{"n_layer": 17, "d_model": 96, "n_experts": 64, "experts_per_token": 2, "d_expert": 64, "d_shared_expert": 0, "activation": "swiglu", "moe_layers": [5, 6, 7, 8, 9, 10, 11, 12, 13, 14, 15, 16], "n_empty_slots": 8, "router_score": "softmax", "normalize_top_k": false, "routed_scale": 1.0, "balance_loss": 0.00201, "balance_bias": false, "router_noise": 0.1, "router_logit_norm": 1.0, "router_bias": true, "init_std_router": 0.0265, "lr_router": 0.00198, "vocab_size": 8192, "norm": "layernorm", "norm_eps": 1e-05, "tie_embeddings": "early", "optimizer": "soap_variant", "lr": 0.00677, "beta1": 0.95, "beta2": 0.95, "batch_tokens": 131072, "seq_len": 384, "train_tokens": 407500000, "steps": 3109, "dataset": "wikipedia_en"}
Below are experts of layer 7 (counted from 0) of a mixture-of-experts language model. Rows are named router (the router's row for the expert), gate (a neuron's input weights, with its number), up (a neuron's input weights, with its number) and show model dimensions 0-95. Each number is 128 + 24 x the weight over its row's rms, rounded and kept within 0 to 255. Numbers have three digits each.
After each expert's rows: "comes after" lists some tokens at least twice as common just before its tokens as in all text. This comes from a sample of Wikipedia text that the model never trained on. Tokens count by the router's weight.

# expert 12
router:162162114118091165127141148123130142135148088166141127067147142122091100155145147125125107129133101105164176101122153131189136144144094124114137106137149122120126147089107150116175144098112121154154076172126108139124091115128154129127097104138153125135127159135119137165154145149121085101
gate1:133086121126142120152115167133147159145101139160143151104131147179155120119113070102124123140139158134159167135145138157128076149104128158156132088164121102092129150153152128107147143104155125129088134112096150114128140112122107174076096126146133103116137098105150120140133121122134068163
up1:141156155125131123137104086144090138146153115113122103148161137114120091122135163169171134101098088103137071110115113153124165116157126093086134147139137158133139125124097145125101113149109114144142143155131093156163107147150164090131112142169115148140096171140119118135157150134126192140
gate2:168111169131141077142142124133154086118146113146130128139110114132128123159121139108147107165132129137124124135098085174146107141147131094120104109151135120066129069144099122140157115091095173113184141154128175159153122107112143109106098128128155147093146125143110129165122143144142167137
up2:127074170128133113119134129198143152106107142096159122147130124125147122148137113157114129132179102128179136156141135135112124169147098140098172154114151109157123118135106134107124133126127119110149112115156106083132128115133153151141169121114098159170113126098070117150135109143103157184
comes after: "-", " (", " \"", " the", " and", " re"

# expert 11
router:146117155123098099155118097124127119114137113134150115139135151179108085083114098150096114152094083157103091100124145123127140121131152099122153112136146129148152150131089151093123123134094115115156143135087185174151128094105148127110108138087102129124104128122116155140101188115150168123
gate4:084109136125123143153158120135134127131129118105108097166096122120170071158128156150128136160143136099163128140133144098111138084118155145179137149091124150159133116132091185139111147142105119134120115117103160150118143118141152143135105142100133158107102144207136166101134144117143093152
up4:142127167132110090144124104095115140124108108106095106150120100145161083121112145126130154152143155141149152153141141108151154085132137138141127141095149150152139138121069172106084141179105095113139103112129130173106126124180145146143147144105142181142138136159148138083165136142160126140
gate5:115110104121118124147117161149125119122104103113137104098125189158130121104140109119106128126086106135132143177139062136108120179112132123097134128149120138101082128120113158082148140137130147155119084104125133178163131176148153115134122161191156165130133144141105122152111152134129150126
up5:133156151162105168137133120151139107149103107091147114110130118085108132123149131122100136147118079139162142107121188131139091153146110140104095147142139173170094090132134116115147119126162151086130134139147112090131102144120102159114116083098147090098168150104113098130132084113131111103
comes after: "s", " S", "S", " E", " P", "P"

# expert 50
router:082120119104089115131099117141123130092129143145155147155150106109149138148157163135116121069144091110158152118163121112146126139168107135158106131140096102126093132196132115073103153162140128118158101108143161146152157116125159139110130107094124128158163118106141129124131111188112123144
gate6:137092115104103113153159132110072150154117156139147140133108120110145113146111127184170132128154156100122128123158151153149130120142165151131129111132117145154121116171120175150122151133143090174141143147147106100167077135146130143123100130107096112140159107174087110168117117110111129178
up6:095132079098100094103122136113131122133140139111111141149106104121126111162101156179095132112090143131150111112126177167125125096119148111117106124078118111160128133117161154178150116094110095122125170135119088149137110129118083128126111142111135117142125134124131127040106145140141129091
gate7:110116131123166121136111184113140125112140143181158118127142186125160075087137116111133108102149133149158132107138087108101122140124103126138137104132114144170147085164146112103118179125142104078099146140149170161131136124158118158135125150149097129168116118111113166097119135136099125109
up7:135111152144152125122110155108094117068143114119095141152126090115140128105136154140132146114155141142173108118115118106134103089144149143144172131100110154144157124121153146123165124155128143132109108140121140082100133063162113134196134114125127132162109110155148128105192158150152122096
comes after: "s", ",", " well", " one", "ing", "es"

# expert 31
router:128162135136089137120146099154132077086110116136142170149110146142111168123131103090105125150128085167095150106172150128109155127118085135117168100099076174156108137133129127104138086103175108148156136150129156134120124120137101140103115100116118130116083173126128146124126122129136102105
gate1:116141122092163183139111125163145121139106104121120129138140106114141129159144119134124129087129115115122174214124125110144145137123130140175091114117137124127142113174136109070129115077145151151143115112129113178152142106143093132126127117118111121105122132122088092134099137084123070144
up1:106137117093163154114146127148101094123106084134101158118157110130134129158134115116142102084147156128097180169135121124119171136107132111150099127113114109147110122142086107094089121113155178092119140143127123151157162106147073129165133113120120155117127131117093094107084117119148090151
gate2:152107142180146087149139152130082106147133091149141142084130107127125142162126154124109131144120116117146144120149134121141145135138142131168146122112078145145123120139170182157117152130153101159144109146157150115124153166180083142152128151135122099116098170112121130103097095145121071159
up2:100112124124155159092063178124120145132149136116116115119064120120117124135128155116089122107124123145129114118123125098142066127144123132104136116105147117124153136122127101165132170183127093112143123177134132109106124146141102094148098114129098123104123163158105122155080108084139104164
comes after: "-", ":", " the", "|", " of", " ("

# expert 46
router:144119108121114113112098104132090160120126120106150112148172106082142126120113113140168119110131130180136078082134143111120144156159123101153165166101115085123125165173100113112154127142142094102134109126093142176129141109159097159151151104154141135148100123136139129120169166158134124148
gate3:123143088127114114118108153129125181089137054145121139090118139162176114132142128149139130124157130143126165108107129099141121165121142114122114166090109101158115098150158181122156136105116155144111139130169110161125176134134094134133154114159130131170108125136153147104097156097106154128
up3:139186127110152132124131073159104132136119150147140096137149136127111129119104130115113131117130169094084092156166133141100111103188077137117154098137152143115111171068123120110124114126138152118127122112129093122111128136159169179106116116096134108117137160136178138141133093146151112133
gate4:160139092130142111154124100143084124093101162122111095096136135151167151094145132130136114126091177121173098120138153137162146115133184148132135131137118105105166136110096166125108118148110132138104126130112131146173086133123101120159143157119124113120118162152165125111161140125147099058
up4:130126105090133154138133119136164135097099099112105138134114159076118153120155119087107113125135147121096108176150123100162150138175115151146194124136124126141131134145081115140123164117149166140108127129145169114120122147142140082118104124173116116127170116132165127182173115136127145159
comes after: "'", "th", "’", "st", " gr", "w"

# expert 59
router:095153136118136126133141121136141131110162129156129132166140103097118091125156179138150123095135144155113130143127098114089142100187095122097116145114119115105192148154130114149133139093147124110151102100182103114144112136171107127122124111128117121163105094149102139171185124143116147169
gate4:123098143097135153124075155124177132114160127116195164157094158129120087089146106141101108133113121131126151132112091120153143118119140098137135136113137137144161135081132125150133139153095162104158133089112149138191104145117099099130192103136136147158134131131128136141113127132123118165
up4:126153140111123114109147086159148109118111146160097120105096096108198126135136108091156130141153099135093134144136110089130117130152120179106153162075112102152093135135191135135127140141087126100179159114111115127129132129139126155125126090124149161096114133164143094125121113142122118153
gate5:149128150107132144096112106129137127130121074118115124154159219137125149138156140142101155095121131155117160132158121161135084113166156149130125070133131125111074136119160134139155146099145164151105105128104166106134147151113112170130114110137137096156132129120130079128162141149120125117
up5:141138047174126141133157123120085126163109118109140112086098076134165116087110107118107102127149126143129100105103149134121103170089129093111110134140112106132131122122123134161154103168104093115140156154113077127151118101130174099094108120095112140105150142112120132127158119122129134128
comes after: "'", " of", " (", " with", " and", " in"

# expert 28
router:176135130121164115132137116118160138137133131112115133145118112164112156159111100100148089141153117140128070111138187121110163138151119141163110101119173126114148088129155148115152117094146135093091105153117093109122097137096124095113112172094115133151090139138146098121176104096120157139
gate6:145119130103141168127119119107142092108125133206111137160131095162089151142122129146127107112127144181125127132110115135153171154141114160125163114153174147126151132093142119136167148135122139117132087135119138141143132135166132066116092132160133161137175133157109115085098150110118094131
up6:127137158102138143102117126112109138118139065166142147118173143150143155154117107179156141117087100142135130112129128167127150122129107125087129122122129096110108120145135111123073114134179087125153093164130151122126136137153116080118132122187124141138122091135159150060102131116147118136
gate7:131119174110077114152170125153110087121165185109113133124087142117096121146118143110154139115121119179093139115091098140157128120107177145157170104146119123130124124135098101128127121142124066140118133146117095145173134157144136124120111146132136104145110163115097088080103112125126134142
up7:097162114109110122133185131122097107133113190135164108137112126129108105146128144115162095124112176131128143112097071102144101119157147130113151107107138141169138108105151075165120145174107073107134130142137142094153094156113149137108142131123110108106138125126168134100117125104118165119
comes after: "-", "|", " •", "inomial", " Phyl", "Personal"

# expert 4
router:107112135092139158133170129174129103168124114093134113094098080120128112101121125153082173127168158133107160156172149123105151133104145145139136122101146097111118124106102129170100140113149106144113067108095141155126125102098114108114139149089114155093127140114126148151120149102121087130
gate12:065100111135139120130097109139105148130146140140120109174120123097117152096115076136109150148153124108153119105124151135089167121134142133099136110135155170158103194119116127127164140143090170123103142109121140130123130160082106098155130132089140163124125102130134128164091128133170084128
up12:096123155120137134134137167166098176139111150126116115134098102105114111150112082197101087135157109146122105159126160124085125105138128116114121129116165149154095145124171147122177115147130152135115177113134128118146129148121114108139138142095113169096158128153151099175093145130119097137
gate13:132120127039098144132116104106106152125100131130121136124109118099139130166136159106093143123115165099095111163190113127135111129129140109119105127113098142153167155146109169128130139121128080093153127101122144104142129144148139138150109135170128160087142175147074127127142112143132161127
up13:127133105192176123096150116137156103116173138099129070120130140135143122120124108152149088113119133111129168112094127166140136158134134104112142172077091149153096153113155163131148101157130162130119155122156104140100125114121104155140175098152119111128089130124161148121150141113139112105
comes after: " |", " ", ";", " —", "–", ")"

# expert 8
router:154128119093163164121125177110173107130123158142108163161133151100122102123136111075147138113139131108148126123119126130131113110099097118162112145163164128088107166159148110121136155148164096135153145109159141102098134086131087159149131111146158103135132118133079144108165080143157133128
gate4:115130131101103185131145116108150133143080116092116148145114147099121117098128132111116121119120126118097105136149116057157144120139139134106070136130144121130134095128112125115100079174108160108174100114114073147089146133158135135175128127096103113121125099151110145140137082104155134109
up4:120133122117144115137139111078148152158094115111113145122134102124131077063118129114135121103155135082139152163134132127153111111127136133097076112112124117093107107145140108117084090162141147151133157143159075141102168136145148123203100151122143095140135134122124099101160142126115137143
gate5:105128120140135147162070114106173111141122138092134139145147115110098115134123138103142133126100127152151109138161134176134170103112173113126123110085140135058109121131125136115123147114112159160097133129140132106152119083087111133141154142041154147122091123153156156112116122125132133132
up5:086134169081137128129180199141130144178114132139149150171161089111159157117139127138130100093138096133139158117118108091132126138117153139146126098137125143180139121125149071135128120133159136079164154137109148114109153150155135143115128110104155112105146135107115152101128122096141130148
comes after: " a", " the", " of", " and", " in", " with"

# expert 62
router:108171166131143097160155117126151156101179165149127172146139100103128125143109099153137099164143143108105139094141138162139103168113147107104092145138172088134118120103142174157118092114129118131144094127105137150134094127107134120107078143151132118092134133142160136138114159124152081111
gate0:086134100148137140125120141166141127126136102110153097073131118127136159108131088119099098081074134154167128108151100163142120108147141127138136131117129160148184116144123102151149151154119093132137133135108108135142116117131133201122106095118115098151089110162137114114119176084143142143
up0:209125150082110091149136126067111143134106107123157157148154135124109110134124155128141147183155149102099144138082148123106135153102097126126127101136121118102103143099127156113111116125122137134139117104154154101129148162119115122149146105139113154124177143099100133147123062143106115102
gate1:111114138089134106129132088128129118148145116109123143147136159107107153091143147091128114139099152115137158128180119125129147121143113119132144104124101091159181137139149106143086100113155154166117116143107135085097149143139167112137129122103078195095098087126133159121149131085090106120
up1:136123116164129147119124160115115156115117135147149123133113126117133086180111101169130122117155126118117094128077145127149118154127147164145117145136137167114078122101118150116154162172118103084155137132158108158157106133126103125127108133173179088148157168142107082127097108156163128153
comes after: "0", "1", "2", "8", "7", "9"

# expert 29
router:149084104097137111118124140123094120117149171169133123101094093136109166122092065181130109115156116132097141169097150151162167162125138122145111112100138139166146152134131099121161087156121106116116100129163130102114114098155139129187137135132127144130123158125148113139119145134133163153
gate6:094114102135139084083094152128097122100158137119130122095142130176138174124095136179100155144139114132151129119132093113138108130117143116078132115107115156147119124132152134111115146139135129102105133113127125066118125100104140145125082120163079084175104110121113184129146152146098138119
up6:158128127136104180135140126112144125154120139134110143167113133107139086145137136062150108128152120178122133139136171147093124119141111144151095152144151086082121119139099136135128100117135122130143120152103137191149125165162140139114161111087170165081155113160135103149117124131171135122
gate7:125095188120121159133157108144123104157133140097140103117083150150133162116148130163115119128138121149101155135103110102178110126144147107147138160120189072110125179059146110120139123140118156124120126174111096158116143129097169124122126132138123123126134111144102125134098139157160104140
up7:133116169139147168110140105127122146148120113142103159107171137135096097104152123076144113175113147157145109125117136158135121123118180135113096145137099064151152143075174125140169132146116168107142145115136116127076130150101128133114136106120120104102105147134132079124116176134135115138
comes after: " the", " a", " The", " his", "The", " first"

# expert 21
router:126127128125129165103175111150137100091171108117132109125093087172122169137143100155123145120177156147085091136119082130140149131124159114109135129116109115148134111112096121167112101092147073148101182111133130131162138134144129104083140156099118126116106097113107139149113108125152105154
gate3:078148130108085133094121136129131123133137114103073140137082106125140125081146140075146113116132109119114112132131134092128135163111112147114106121110112142136123150114164155130147169166114114121114154123147134168118163153117129138176097179144113163107157139061125106113136097142141154171
up3:126127129115156116137147115154108117118094166158154119116133142141111125145131075171123146119140179180144157106132118135155131076109132099132157153124142096122129152139063097138165077137134169113131123104131101132131104113143125152089143108109147120122102147190131130132139173092104127145
gate4:130127100145163145105092133145143185123171145137082130122126100167136149131107088135101162123180162111144121141119140074150156095167166120121111116125132140098113142122089137110095126126105124135104159149141156151137156119102108108137129114068139148116113129135150139142172112156173151142
up4:123153160113138109120120117126118178147160124164105091133119097141117119161159109136100137104143134094143126171129121086137140106160180095138153168121112130115119170105089120107111155153142138151124141122155172213146124137148128140147104133089134118108126122102130144151143165140175139119
comes after: " |", "N", "Z", "P", " N", "O"